config.toml
d_expert = 96
moe_layers = [1, 2, 3, 4, 5, 6, 7, 8, 9, 10]
balance_bias = true
router_bias = true
lr_router = 0.000601
norm_place = "pre"
positions = "rope"
rope_fraction = 1.0
init_std_o = 0.00406
lr = 0.012
grad_clip = 1.0
final_lr_fraction = 0.0
seq_len = 1024
z_loss = 1e-05
Below are experts of layer 3 (counted from 0) of a mixture-of-experts language model. Rows are named router (the router's row for the expert), gate (a neuron's input weights, with its number), up (a neuron's input weights, with its number), down (a neuron's output weights, with its number) and show model dimensions 384-511. Each number is 128 + 32 x the weight over its row's rms, rounded and kept within 0 to 255. Numbers have three digits each.
After each expert's rows: "mostly gets" lists some tokens that are sent to it at least half of the time; "comes before" lists some tokens at least twice as common just after its tokens as in all text. This comes from a sample of Wikipedia text that the model never trained on. Tokens count by the router's weight.

# expert 27
router:116105105100136184153143138120101126096157138119108093137167142107202146144130137130095155142150123096164143107177112067127042102102111116120167107096124147166086102093147079110115059186128108129138121130130112119084145170082180108128147161148146132122118121152140133071111173105098172044114126146182131104112185143152095168140126097142111171095153154079087143048126199163126152111155
gate0:185185086097123137157177141123164160126138112095118118182079174099151143124132121093113161148077151131141145044148131165118178146095119096124108155101141079094091139125174054108204123123049157082193143107135140177188095124114148150140171170153106123152122063072123168126196119088169168101104123125120107146151175145188115108056079133136100097108118141093144105088159164112105102152120
up0:124114079091134102154156118075115140097127135081168158157104156154204126073188137127127155099086127095105181101182124116118164105098120109094102109112159079165073157154129049110160113134046111107149152125153135143150108109101121145170108152165085117145113137110147136137154136071133150088131183100097120125104170142125150114125131125197117119108093139090175113090147146098094203114168
down0:144110180118152171125098102137161096099125102166127102107144090160104107195151124067141168115112126170189181110088117099109080169120152154099090120153170113147169085070126109214129192071053150058098132139164156123185131134157192146142116156136101095148068144188195156139113091159159121140120163113124158058099127143150139066114105110165088108183092145142179111126130151119047164116121
mostly gets: "ers", "ism", "ized", "ts", "es", "ities"
comes before: ",", ".", " and", " in", " are", " by"

# expert 2
router:154114124117148173184151165134181163078131130167062095141125111093195144080110123134071103157132111091128161146138155105083079114164146091120138061087138131158087081106159102152131094095140097115118096127082096119122100122087134139080126137132156147140111039175075139079122129145134159118138140105144140163177202175140096168151166140116137158093129144117089169136178178161129093093159
gate0:148148119141115124129178142134121106124120123143142135137154188118139146122115118109165169169169117137165110121150085062147162188083100074106120076103144116091132154187103056151122138059076148114168181101078091193133096118094098092136122155181161101169107084093072133049175126068166106094142149149108117111111168168124155141102080118160031146072129167106218132156118117135120161117148
up0:166145114093113069166125116179140151132085149080131093139104131136116105092117098126153169159112123170152108134144142126163181176081121137103159090133106091102130143133087052183137127126080135113139161106090116161122133108089120125153098140184124098151130121075132145132133096083193096100169134086138116134131089112108111144142096127147103118094138163128203140106153095112064130126190
down0:133141081166094126151147146107134121146138110094119115139130111194049123144101131075098165166189106151136120056125113121138151105113104170133097179159187130138095135091116097210122132132068137162087112141086111096137141167168161128150067097109103116118074150159166150115162091128134140140140121098142147151123148159135183064117105135181148122102095206189182156067111156116151162154118
mostly gets: " word", " possible", " him", " night", " job", " money"
comes before: " the", " a", " to", " his", " for", " their"

# expert 7
router:105117110075123143154142121100090120151175128134114040209102094146145145078162120128136163179114126124099174143182131137125112050112136092147173085125140102116095096155083106135103128164137066114100097127124095122100094146051148114109123178129089162119123137166095149150133146108101165126157176128155139168152143174110127148120148147114155152087150155106127151090175141172114160097161
gate0:093184092186174114161192133135130191111138088123166140188136134095157183126141147098129152130095165098219128089130192152157194154087099093088112138112146124088122109124106113151156142110119133132121139143076091163117086095109123154094153100103163143105164103104120155127186066077174149107155150122078128116115133140125209157033115158169085117070104127101190186151164100204074172099162
up0:089144087142189105185172149130137200147084114088172102188120080127105175115139158096144150096113112098155135132150185122138200124102097118126138125105160126135112103134089047171149121120085154106109140147092119138117113101085121167132134125108143157120170104100140148151117099102178176123155175133130160099121117113128189143067092191175137112079097124084198162121161117217082183116170
down0:106156113148126114125140144108124109092105129083145060144171098142070072157152133068099134125139101119153163110050178131106177081059126121148052140162152113147150134093167061187183117130072132103164099167138161119144144135107167121139116130095106121084097094157160076160126107129129197125147093093159119161083185085123094082126136060170147120138084105158147123146127123189161101181151
mostly gets: " album", " song", " vocals", " story", " video", " Albums"
comes before: ",", " of", " was", " on", ":", " by"

# expert 5
router:144131106126164140128133156159118145086167113111105075160134137123136119108126099097117102126132181114155129134171128125118099081108171122160133127116141135108107116077145093122141073147146069108147062152134111151111110166113127135123130160091140126163082035135089148095150186119081146121151160076132096094133151191165118183140190150172179157167110147092047140104134141179143100087141
gate0:163168114136146149103109145136206137061120069142111141124171168136122170102139205075123160132076103161141103111144118122160137164068154142099087115109182105122138139138109073169176193125134137108113111147094122201147036166121143178141166125137113058162115082088112169140166105126141127107147156143146177130147113107147128151069091105189080138129047161119092186113144077131141100082147
up0:155087118142152124128132183133160122121059083156167148175098105164164090099127146118156189114095097070129161130184116147152167121079159120132146115121154112133186119095091036123181121127115144098121136089140111156115117108094108169162151150122115084088137127094157180102174120148120112062172134136147152100085161116120077125081142095211146162093111117161119138101142117151125125095159
down0:142172105168119128122107165134095115068112188169100097172147156149134150084072089048140108143099163106204144145152135083122154134134132081160089107109136133104169114072134044208161139134046132061179154101134103093126135144179162104116089150129123134149112140137157129102122093107130127133092102098153124119213129134153123159153152172172130106091074194144109145146161076148114082160110
mostly gets: " 0;", " 1;", " 2;", " 3;", " 0", " 5;"
comes before: " |", " 0", "\n", " ", " 1", " —"

# expert 15
router:100122073098094137171166129143114131090169180099083098130136103150187138087174103114106160131141171129113124137165100118138097047127183120129156139122145117121116110101098067157085110163137090094118076130094139177126092166078178125119132195142124147120074087121108107094130165110086141119144149153196087161144167180133125124112140130160144135112116115084114156075122136162128164107189
gate0:136168126099177118148087124110135143089147085088120137131127177108127099134120132110145164093142143154166152072137125144138165130021117123101108098124134083171093120170082071110132165076088082090141097113098131194144060081151119144126132212132127102127110078081149094127171084051142156142122135145114133131140131109186105090082140156079100146160128140061150157130165130110108140080161
up0:122113096104121152174169138102153119104113119090156113112122105184133140128138130155107115149158117130133153110126157138127140104079152115088169077101134100176103129121111042101155089104106075107135157115135102160131058109110152131157110159173115107135085075098122106152136082102129123154134178137115132134138130077136142106096151142135115153142081112096183130090171175177109134121209
down0:138152175120158129191140096156168076115139128130073053095130105167086116184145122085165190154113131193160132070121106086094161142100116131099088101164121132162124079074114140239120147143072130081102153153182185104174106133158143133124105157135119088160076136147214111120098144118159151164092119136100116072113133173156128099117104086153064137152116175169161123155117124114123153197136
mostly gets: " Arts", " Championships", " club", " country", " clubs", " cities"
comes before: ":", ",", ".", " and", " in", ")"

# expert 6
router:150158096144097191153148160132121142109142156136111097154106131091207101098176116130114089175088128092140166110149179074086079095134152087120154117108155126143094126129119098190128090172146099129095108141075115121128066158100117156117121146097108166128077114126061127130119143129112154094164167093119065099137112126150123161174161100152166134118128170074117165061159187166115129084153
gate0:161191079077121171115130184158161165132105138131050118141142216134117122103181153090135179124098115131192118094124096054139115122112072144114136113104178154108117165149090101191151193156123086177158142122082098201175100116147105146109115112174137140169121181068073150118153108137150095184126197118109164111164155162154107141092093145119098121118134168162187169145131116119087092105140
up0:157140103061133102130115158149171143124083146136076108169113169168140126118151151100155167145083093121184136137181102087145113135118081164166123102098157141165135100127110078157147143131102109155131155154049117154145091104148103149135111082154149106161135152051103162080149129157174079144109189104135143154112147124109150138148141130113138129143149142189187130118155154153100113125143
down0:092140158100150102123135152129152118131090142119106103137087114171065145174116138117116139166183075124148139198122138134108129159102116149121049149186149127102169110116076087198149187083075137133128143127120156103148120123125144141077111152132113114113117154164181141137117095118171121190102107118115116069148178159150145138112150154180121109139108183179135112159130147108114102084149
mostly gets: " role", " law", " trade", " Law", " rights", " loan"
comes before: " of", " to", ".", " in", "s", " for"

# expert 61
router:167108122136132125173148164154101128085165161120109096169069126113150123137144142137107147158098128092130140146118163101108070086109181084162132144130173123134108068113133075104133065147164084076153111160089135131100104195105159176108148111131150172108104083133098126080137156090133120084148148067175108130176162158163094160162153143159162157127086165071068152088162161167104146070131
gate0:166173121168186155110127180148162131106114096127125152187139156121121154126147136103136166137078139137139155079177130098139145131096099100076082138113173124075113108166065045178219184154117133100152118129086062195157068150123183118104149151190125128158149126068114127063149101152170132100140121117095139142132184106207122135126095146167054126137146176144186147147133093135161121101085
up0:161131111097202134099132159144154128116057107126112174185101117171112150109148146128119146096079101134150150129227111121130119146088157093099103133124142108115114120123060016153171138150115137123125145142098124142148100119103166119156159172198095139167147117072108107104131153142177102071172168089131134139131130114149151120149128119177100156135107162107154183128174097149121111124114
down0:122132171190132166103103154104168149080094123121102124115118095177082086108113129099145130139099106162158122104111130099070185135082102172145085147118180091093192125105068073214155099085079096157109106166100175136135143120071161144112110141142081095143117135172149134149139135096193181137143123099171118089119198135125118127124115106157174127135078176158173145086145119144126122143113
mostly gets: " York", " British", " India", " German", " London", " Canada"
comes before: ",", ".", " and", "'", " City", " ("

# expert 22
router:150101123128166137139136135157129154104149137132116080195141060083142130076169117111126130150126148076090139141139160098135107078103143083130151101124132152127103084151138094130154103158160073099138090170059097147135125122100132129088129148122127175143096075112125111075138131136092132119160142098135117078151167164128106164149196123141181173153150182102070171080129168152118110070159
gate0:197105149121156150134104144122151167125092090177127157167124165138156138113137182098140139155108108101180164115145111189162215134112104107122118108093167133164087144118142077119210210095115145105179166167094111144107100149146108090128177138129113060138077143119148173106213115129126165156121114108134126117093161133119111098114100109151104127089102115150137136112139105153121109076091
up0:177083155094152104141104164133125136111069077171161146132059148157174140124164165113133161132090079089169182144167115141145199151132122170123123093091164138155086181130089028166160149120162135150170140175115114110088132108070129146130125175159077084115108110112175155128170152136123156124182138127136097143095158102108090105124157118190139107113057076092143119101160112162077144057167
down0:132106104142124147165103169111154158078080135136103109157125133124054119155120106083147103158101140153138152169110082163184129120124125126152093119153124137137173129137143078166144184093069168110137140155100105136130157110145111092122075122156078123158108104111167132124142110159191157100101131087174118124190206113153133121193126155160122136116078182176125132145139114158132162121097
mostly gets: " (", " \"", "(", " Total", " [", " (18"
comes before: " |", "born", "S", "age", "A", "aged"

# expert 17
router:153131151097192137101149187148113116094108145131086091132115113166197080137113112104077106161131130101120153085152147102119095115137132087193141145143121158148090101143094045210108020152176080118134143166103111131115101149120145169118135121121122166146098090107106153091129145087104136107179150131125112078129126132202119207132148108144166140143094124088102177091180147158118114095112
gate0:163167147107141158143099171178149125072182150117083098146140129113139132162139121102104118132128119127150180103120099097138141176118054138173152133104184113124101191135092092216145132151093126120138147122163137195104092177141100182083096102171107126133140143107158197148154121063165146092160164146064160119122095126179126109065085150166090116129095170116148142072113072154140165158076
up0:128056111091131127074162121162117097148101127093163110167088112112176141104162165128103125100111133098102141140146125155119168122088080110139141117147121159088153133120010038150112153142151120116128136064140135093145107096162116175157153134145110177124175161078113142124157171121175130105167186135174146151080105111119158127104191125135162133115098119152154105116126157148123178133136
down0:100201129159159114123125149109185162096087115112095150170115093157069126142135115130117145158067128111185149112143056130139136157100073136159134194157099127073178158121130182157106149116101170143101115138133113118154116109105120109121062131117092113105100109176165115124087083127147187150160139066111125114079137145159159119116128115162127163153085138167151154167100138129131120155122
mostly gets: "i", " through", " across", " able", " developed", " failed"
comes before: " the", " a", " to", " by", " his", " their"

# expert 32
router:146105129119176182136117130129088136088174175111123098169131086090174121085146165130103145188134116093146168126157171078126088095111138108139123091102168162134075072121118112118132091168117076102121093132099113126111092146118152117080134153078104167122086094126115134074138143110140122150160200115150113111129126177116132214151156148130183101144130194089097152054170145169104115086126
gate0:135134151068124184117117145112136121024126066157165144196138169096117112132144181097137172156098129138146158093191112132096159125130095103087140159146175079097108123120112109120169184143073128065124126106172115175182170135138134213137148145117067105130133148092122157110188172077170096132146157122102179173136146089172141105093116127165156153130081141104163100097173126064144137167140
up0:102090100087160101143153143158137087106103144076098126089143132167121145121144149134143151140138167140114138125163132145143154119109130101089101036143087117139114168171064109119135086112134074119095131094110106190099090124126134160119130138157146126139141073093122108147179091138143085081095168089137090093100134147165114114086165110149115098128099104137144118148134126183101144129173
down0:120149118136147142181068147121118110102126117100119061070102121112080121195134144106180199092117084134142107117077087099085101174138130137108090117121163162133155108134123113188178149121079102086142085124193136110105140135134114165094117133067121095170142132159185180125095098130173128168106120122108125158067144160120106091171117168150116101146051136188139084147083158115087168138133
mostly gets: " and", ",", " or", "),", " &", "\","
comes before: " and", " the", " a", " but", " which", " he"

# expert 25
router:133118147110131160139186193107121156077119154122084107208115128158185151075141111116104138138111114102185170108168144098148083074126169102131184097120118161098069078119126099183110103142181078131146140119114126083102113144083135152113178130095165153137098071117111123068134175105108114119205183105155126102158167164192108197147159103170159162113134148062107149110172128162146090111162
gate0:143148113155095131102177151115112109165110088083176144221126162151184169135136133111124144168154136125151107105173156094119154128098068120180134144152146133088118215197054071157162183111139139120132133170142158179071109126100134146093139097105080103157140157079108139171109120120104125203153099174119104125084157141184160140105168108175125109120117141092145164094129131184116098066145
up0:166140113115119099097169139130099127163098111086179116196104173212189127129118134116120161148143130089139108122174155099125154117087078107203163154160132130122142211195030041166111169124103136109115147159127153146068121117063146201128123135114047120151156144078146136170107137145110150165161138159132107127081122130156140140133188116161159086099092136086170175102128125162109119061174
down0:137124134130097136147101149140184132125076137109140177110103193199040178145168197033166151105104083125116123130115126146159175136131111136106100190157183156133173122094121092168131150174136095129119135135137139122128163121143113143119114162078130131163129130160160099151102109104107151115053076135161159125156139145111138100149153156110140117132073168174130126137146146108133136128144
mostly gets: ").", " ==", "\".", ".\"", ".", " ==="
comes before: "\n", " The", " In", " He", " It", " This"

# expert 29
router:162131154106159196143123146096114117112177131119103073124071097142161118081165141119125150164141126064137181129151145109139087089112191108143175096143156128120117100134120090105112128142166107124102109127076111111121116140109138152112123150100136165101124110178109105119131202119078143116144152075152116117169140139154139162136125120160182097100099162054097165112172131159120142075162
gate0:154191149125077164167111087161177154103137084095121126169123205106124094147119108112154133200118105125186166079127083108177132175106079117095073154122117110128141138124101092146119174088085166093103199110098125149156115131127153138117124099154131111125131171081100139090138109121115105168142123112160105116117161159136171108060097133139099119151105205089184148065109091146102182144107
up0:130115100123088159120099161184086166066099133105137135194146156118172131071186161096112127173085103138113157155191146089153143106132162040126071089110127060094155181180094060188171108162081138074134149089132135144124154149118131152139115117157135118097133083130120134098101088179144106104183146098170141146132162142111116135077146123139173154091088095190189169119130131201118145128114
down0:137212067157111096155118171063144108079145170118093115122112123137083128143144110131177140141109147142160152115102119159161221167079101129134126120171204094132171126116161096210184122129120147053128054168159161072095140145149180116059109081158137099196099154112138161081132095100153129128125105107136151116156160172115088157120103184163123105170132171057138166164168065156123144091101
mostly gets: " that", " He", " he", " it", " which", " who"
comes before: "\n", " The", " was", " In", " He", " he"

# expert 60
router:160079130100170142151133158145117156095153141125114105132082118117197113092179182084090123134117139106192136122188132075097136110150131096132123079118186092171140109073150102134107091210183103110122126167103091191039147157101125128100136146093110134116097103135135130085160162147105149121154157125132041166148122160135105192142137087193111139088147151107089148143186169149115115137170
gate0:153174169134144114174175157107138169094098100111108124174110177050186137124116102109119170171079153131176137074105115187105194139091096106089146136090118120102096140136179127156225134145127124104138152130084111187171145110113125117121190118148083102109110087099144159111102088053148154085136150126127131126098134128080165136046087088157141159094152151092205142071132136128135121095127
up0:116140157087164056186165140102150131112116093103158109187114080090126080109129118126168182103097076168146148121184097178142136132113139148115152085122141145121186111135089055136162131115105150079083134149106128145177127073134121184148162161136097128103148096077146149125102147115185106089109163091163120104093108092116168137069139126156165133093116155121197182110140140136134138044189
down0:077129167090189163113115096088204091106110101146034084098109156092115115129079129136166135125091128130169172113145123164148101121074112121146084136158097126106187106127156124168134175121069158102077122151132098120181175142092146121123169082120122089103110157165138129162117097131212174096058138101167103082108177137137135139118148155115135158189089136169148138098142098097130104119167
mostly gets: "\"", ")", "\")", " (0)", " Species", " Clade"
comes before: ":", " |", "==", "===", "=", " =="

# expert 47
router:158086077115135140117156155099081172083143165137094138188118121104193151139147148130115099134147101053133150154155137109126104087100141099158111116154117113135083087160120087138087080128194086049093135126090073154093077123108143163106118149109161178139109105133113169073137128153103163144170182089174088088150121156161086160159165131151163182118160132078121158101114146147151094102161
gate0:123142101123123130102169096153116111115143108139134195204112149075142219103144191138149155139080146129142140092103136121161204148104088066115136126116089129161137185167148138155131084070131129116163145143103103186097101103154165138132118122170117124107134136090107201089154135128151124152152167170100135122159147145140123142070048105206068160118115145113114173137153129116128114097096
up0:108099118044141078137138135155158121069133103125148126166086133147161118134168137149107107107067119200129141068174118146177196117125135098147147132120142118183129183131100059154107153087098164114147170110089115199104113093094094148156092166146074145108153136107176195094124119145123097135199142100137113153087090072071092122129129121217154147123115206103147152104144110168133144113143
down0:096190113167101173133121124047171125103099160126062099131102146125150133166124133079172173073124132182126147139152165143111201141110126103105116153219184087131157074137095110118097146137090141095084158203112154096184110137125169090122075103153150126141089118139138148168120141113125166151115180117132091183128120075156128108132165166167131092142100144172207154112139129159099126115112
mostly gets: " in", " for", " at", " In", "In", " from"
comes before: " the", " a", " his", " an", " its", " their"

# expert 46
router:116086106122127118156167156111118152103156113110145109211143105105161132087148111095111142146149131104104178104151136103155093075099153113114135138126127121133093103160139105142124081148134075098047081147105121111104125183080133176107166124103162145144137111174110153089154164105135183114124154088144140174170147151164125157159130136132162164131164212075106154066143130196126131105157
gate0:149101079126171136138125161132195105090150052092148164199108131135162154127131080108134147144077152087134128133143139160113161176077064143070128131084161126114132129138138084176127116118138175068144124140057105199126071155106168122126137129089127118113098132108146186157103085096188134131132137115129156145107160114174162146098073143136082156114116171140176153108152091125140123109125
up0:148118112124149129164112132153133139058104128122161153157130151156175109085150136162124155110082094127109102110177126151148180156103135134068139130088122116156132127137119028170141146110078127109190145114097107119121093082054191173145076166149056122123143144041168172125140092173129120132202211135140101123134140087127162160058111136152111124118138139095187188078163144140138144061177
down0:123167114094133099143126129143167121121092083120087103097069136204088127140119098117169146123140158121101116140132134146133151169105084149116090144179157129094162139128126058148140228129053135120139150144093150127118117124115172098098163143093097143145122093135138160135141156184172151134112115085154097124120221114152149125110143163143102163135103161149132099176144098128098145141157
mostly gets: " 1994", " 2023", " 1998", " 2019", " 1972", " (0)"
comes before: "\n", " |", "-", ";", " (", ")"

# expert 41
router:171137124147156146117109136145104130070188100147107079153113088130140130093134134136105102129113118061150173107163144121129126063121132085166142116158158114134058088090119087118120086158149107103131112191138144161107111172082185132072204151112094161123136120133115163103101132132119114155163150094144132090129194140198104234124143151158167167177145151111079123118150147157103118038143
gate0:177130117176151140129180182131098114108151089114088178164129163125106158174167158096105153183121144128148088046156111128149169101108066101152149156152143082084109132109122110120181154117140125105134173124122068175142135120156134139128127169150120135143076102106121186121158130090162174130171157126086154157107180113146177095055078087161100160090130109141185145134189107092206127096175
up0:140087099116149108114178142143124107115103104086082183175119106162133145136136151084147132148125073161156129127155108130132141133148118137155161138187128076129139118115070034150078111108114161090128099104112121085143139101084159179133149149154106160085141060064157135104111126118113177141112156070109160148068147123142127082050093118183150094110123142066156164073159128130129128121172
down0:139169163133162156121166165092150122115159143106117123085120142133074145114144149083145114142060146140184135131101130132113135110111128143161074098185134093138139098075091121194136190134053096133132115156118086111156207138169139134081092142125124100176132103132140153149098119164164160142114125120114130102114120095158173146099123129153144128154112146156168140165108153092139114120158
mostly gets: "\n", "e", "See", " e", "===", " ("
comes before: "-", "\n", "|", "==", "The", "==="

# expert 11
router:151136126119141119117115145149136141062168140153092086167118105133128149119195137116121101159093110083125151104211147098144124084079100118075120111139139105113108124086123102109086098215111110109142069149150103133123131156053143151071138189144090171130126124145104130117125137160113152123145155094113119078167211159188110206157174110183139180165156146108075154135160145195078106063119
gate0:139165113122151166085198140113170123106142103140080173137088146064171139127180062130159170149096162179168120103192100135156116099108154158088132138177116118092097132116097100145172137136145151096149066137094105178163152167101168117136110125108102101098098144103160164080142101101148194108138110171121124131121129135147170137036097114164115127088125174156123155105162088096168094143132
up0:140135097134153115117192116129157091060143099071130110136116119098180107109202149085163123122060089149127121168144127149144135132132108136146102130176153087125127151105068089101130106151125117099084128101099143142171177122127105162122135115143106119118133082085121080119072179071139114114181173102136162101068124135090130127101156124172128118092168174148150184053170121136139149131137
down0:082160138114135182110095088131221094116124182084151132131109134116073121128062125097156192156122112186202098153126120171132141126128102163101100142139184112098154122144111089123159165111079116114088107117048113103153160139102138099073126113142156099146122132172188177104134068132178171110048119082142112108066179155117188132143138163182115155116087146137200140080224111119142113112115
mostly gets: "=", "\n", ".\"", "====", "===", "=="
comes before: "==", "|", "\n", "The", "===", "-"

# expert 12
router:166143104116146157148135152093117174102119156123080114140143134112183112095139118121102153154116136125126146100149119080129093061166156077160180116159134190128128128160111043163140092176140057103106079134130152152149108185115187188130129172090144166135096134164097143137120130114103131094142151115138067106140122152138103149128163108128130127117148147100122202066140173158134113123175
gate0:162154103158122134119134161136170135051101086119092143151125174128148128122167179105157136149079123107185150100122126103148148147102141156089107155167181120159138096168133103129176145139101126073174129120118137155094104088156157129116143146170121110129110112090116163128168131092129147123078037128106126146148110139143136115091083124176130113117086171097156190149144112122117091126125
up0:155131109079144082116117108147166149120068142098061130131109132155191089085159167115119137081111120119154124113176065154094191133121130154104120137094127165099119155147024044128147131127147136127110207115116074168144133176112149154154119162137091108132086062105133146072154134095171146063152163103164136103127118102141129154114124077161154154099125189143143065108172202123085150140160
down0:121137115152110120124134125132176126142139101075123115174127147148045150187102090077142138137117155140154125138147117102126116142109114150109072188172113119047187071087153142166170132100103177104132157165138131131150149131155096095122097112078081108172058113131166159141124136089174165188171143076161163137118104128108150168186185189129131143158111187138131122134083133106079139145099
mostly gets: " son", " man", " politician", " daughter", " guitar", " mother"
comes before: "s", ",", " of", " and", ".", "ed"

# expert 34
router:152124106112153133125131133119149148058137156092096101152154065136134134134138130073119105127155133101097159159163116099138122127131199096119143118137123130141125093114097084209145096115151090140110110110115102125095110134144125192054114174110155139125091083102072153087118136114091150091118145088158094126139160162168089168101174194182180160128142142116112125114157160177119092102163
gate0:139192122159156142129140103160158141141127176126118160196159167059127174135150147067140192153101116159153092054128094084156154135136138127104121145109123147080101103137114064127219142121104126110137130162110081151107094141173124141118194130112152076108105097080132132098131100094188118124115108111127134136145138170144179111111148166188120088110079171118131173113197083188163110126144
up0:113104059111072113141142149139074128086076035073135105166160130193174094087140149152158160120119129120147167105197161183194132080130103104147132093142141090113115166139097070135098139119125177132124151144111128168170129092105086186124089136162062142134136138112144158139181151126143138155125226095115115077116141117130147132145083103169122165165104153105196163125116128141158166079177
down0:117139148120084130086123184120177178101094204138152082114148138156149168128125193139162176149082111129140092125147150153154144139089164158180072162188124142116164152146096102127094140108059133148090095167168154111188097162144152088088143135138070138134127120154081140087116132166224160176110111125207132103106218124135129147165134112174152154121086151173153145113171172155122147115133
mostly gets: " of", " in", "of", " Of", " Alan", " surrounding"
comes before: " the", " a", " his", " their", " this", " its"

# expert 43
router:163116109124125159164144128134103145122173155101116097169128124129158110111173125118108102137156129068150181135175159097152076089107156087130114132100124120148117083134131113130125108160192082079084120138076132164110075156142127188108154154118105171132146096144068154071158141078123188115141154072171117101176179201115069164161159138139172142139125175088067124071174137165091145081155
gate0:174146117107176134167141132105109100137119148141111095126116185161132137113156144094156183155113132129156157113160125075168177172103076103053114096108197119142110151134115098148175152102162121103181165137103118163133128111142135171165176141181107123160140077039114151083138150046154150105125106125096131129134153143151145107099110168182132126107141178050166184137145099119146081136156
up0:139122106079143092184158127130072111126123115123132089164133176158142090075160164136115165163113042138155120150136138079149144137099116098094171124175092088132110114117046070125137130116085162101155115145147103135138126115175166178211145136135117116163130111072159141114113135123197143100157118098120125100109089123102119129150149176150179128057102199060163161103182079133094172132144
down0:129143051165104126128148078126159166124067177136183120141142152162072103121148088127125166157132134158147163165152144114184188102089070149101094112098124171183170115072045113153157224143082120122098193149114144101149107142158172127136129142158136144154125187131162118159122086129150159114171084080131208128140176103115120181129127115162096137134097131150153099141134118193065144147150
mostly gets: " ", "\n", "^{2}", " T", " la", " ال"
comes before: "|", "-", "\n", "=", "==", "The"

# expert 28
router:166093144131151166142155167126098150093126106107118098125145126112170104121134110086041131144144150079159147167150113055094078090125120103180150105165151113133106077086157068144205119131104119102096138132127129124119141131161157164111159160104112177164118082142101105095156149110154144063151149067150073155104177170153079142134161097118161147144133174058085180102158129151117110111171
gate0:170118110124120162152144065157111135048111114127111108150104189100162157126130142069205119154094118144167129091096106123180195138103086137112164103098112119091100141152125098123166159177124108151128156120132102176135136116152128162086173084124138083179090086065137160051200083093112167068128086107078084131091139172164145152065088131196128103128106146103162093111136118148119137149160
up0:185197091108151102169132132116123128077131136104133097128132141133158097125151142093166088117092127189133175190111133138156099100084170119115149084162107134114120115117056082203141156114083140147163129125107115102127092083105138183114107117105153080174142059112162138140125134111164093069171128120138073154178109094122098083063114153185131123101094150077212107097119104142074121158168
down0:126126093115100171113120150103193080128090107164096148125098136124075145173142114075138156118153129153147166135108125125136165114094117124097124169183179123154158166089171081215121159103063147117107103099135079101175203093138172130086138138146068119090115158159129239106092103167137146138108078104109197119148119146141114160176145144132113172083077206140149131131118116136126102103096
mostly gets: "ville", "wood", " Brown", "mann", " German", "ani"
comes before: ",", "s", " (", "'", " =", "a"

# expert 20
router:160111096110140132153124159135109156086161129155130097162096121115170151088178137060080154154133145091124160128139113093144091097106158094113139136093174127127077095078124062133104102169200067089085113166103113148100110169079128157073147178126130166133114090154102095084160150111117175104165169110160105122125162197133104155180192129162137145139118135079047153101166143170134125066191
gate0:172114135103108112127102167108110126101192108157131123173139183120121090128147177115141197150086133079155133085135127080162182175160091089091132127146142115129138125130122074125199191147124108085156107129131120200142133140116144162117158110137133095097095089072106199081120126122120111080148173124099149085131187113176144128057102128097095066060160142143174153173124094141168102120152
up0:124083105104153089151117170126104097134121101115124143149149138145183075179137185127150175135058112103124170099146164116123140133111115115128147129136117132133103173089123028115146106173103142093131161155155114133146113137113146196143140107132117118125080080079166140152105162135119149090186187077109137133077129064160184112065139093181140090104120158101152139086136112153140130103168
down0:122145093113202160158082129122178129115130122147099088125154177149079144170125168112151151141107118148149129144112125115107135124093122161161083129124117108125145104102097103150145178063062091081132150090102139142119186088185145103043141089167120124145118093108150166093119097139174187146086137111132161118124150107133119186170124137166094137095108176163098074132157125110142141165098
mostly gets: " States", " ENG", " Yu", " Pakistan", " Lu", " Saudi"
comes before: " |", ":", " medal", ";", " –", "–19"

# expert 36
router:115112096116142134125140180133123153048134111104067092181074141131162081106119173130130089165149127110101126152122180079125101146133112074177112111136127120150075082115088112132110059151156091074143111108109123111135116170114144136122180145098102161149066104150121123104111119124112145106161141084187108126135186130162122191175163088177134171132109199122071140103109145195126119122161
gate0:121193087122160220151166153131159162085114066186093136185134186122123136102145178089132092151090128118218144130120159128160163141083109099050096127149146105093108186167113116160195144118086134054152140157066111130069082129157147127104176122156117111127134100037143120117124094138135112108169118139142136102173176130182160172126104150175043189097135134105204137133178063146129140105115
up0:110135050131129152121158144111129123121062072127141123182128120111114129128151145120131093111085146140183147127150122146139179079111098144080163070139190102115154142120096092151136040091089108107109188059085121125088117100113136235116143190175053154137156102072166143112081169128116140084136097115147108082119166147090107080142116099192153159075115151088146138096153090149129133146134
down0:094165080180136151086110101145130121106124096068077101106091138166105080171154168095138183145186170157157072125047091159115192142131127165166119133102162102171189160115106106169132160068059162123095196125099125064144160089141173140103109143220152138129135088162172149111159143126160142146087084157091140125108214091113173170112191164126179144138109163139140084116123114145161129137129
mostly gets: " by", " from", " By", " Genus", " into", "Species"
comes before: " the", " a", " his", " an", " her", " its"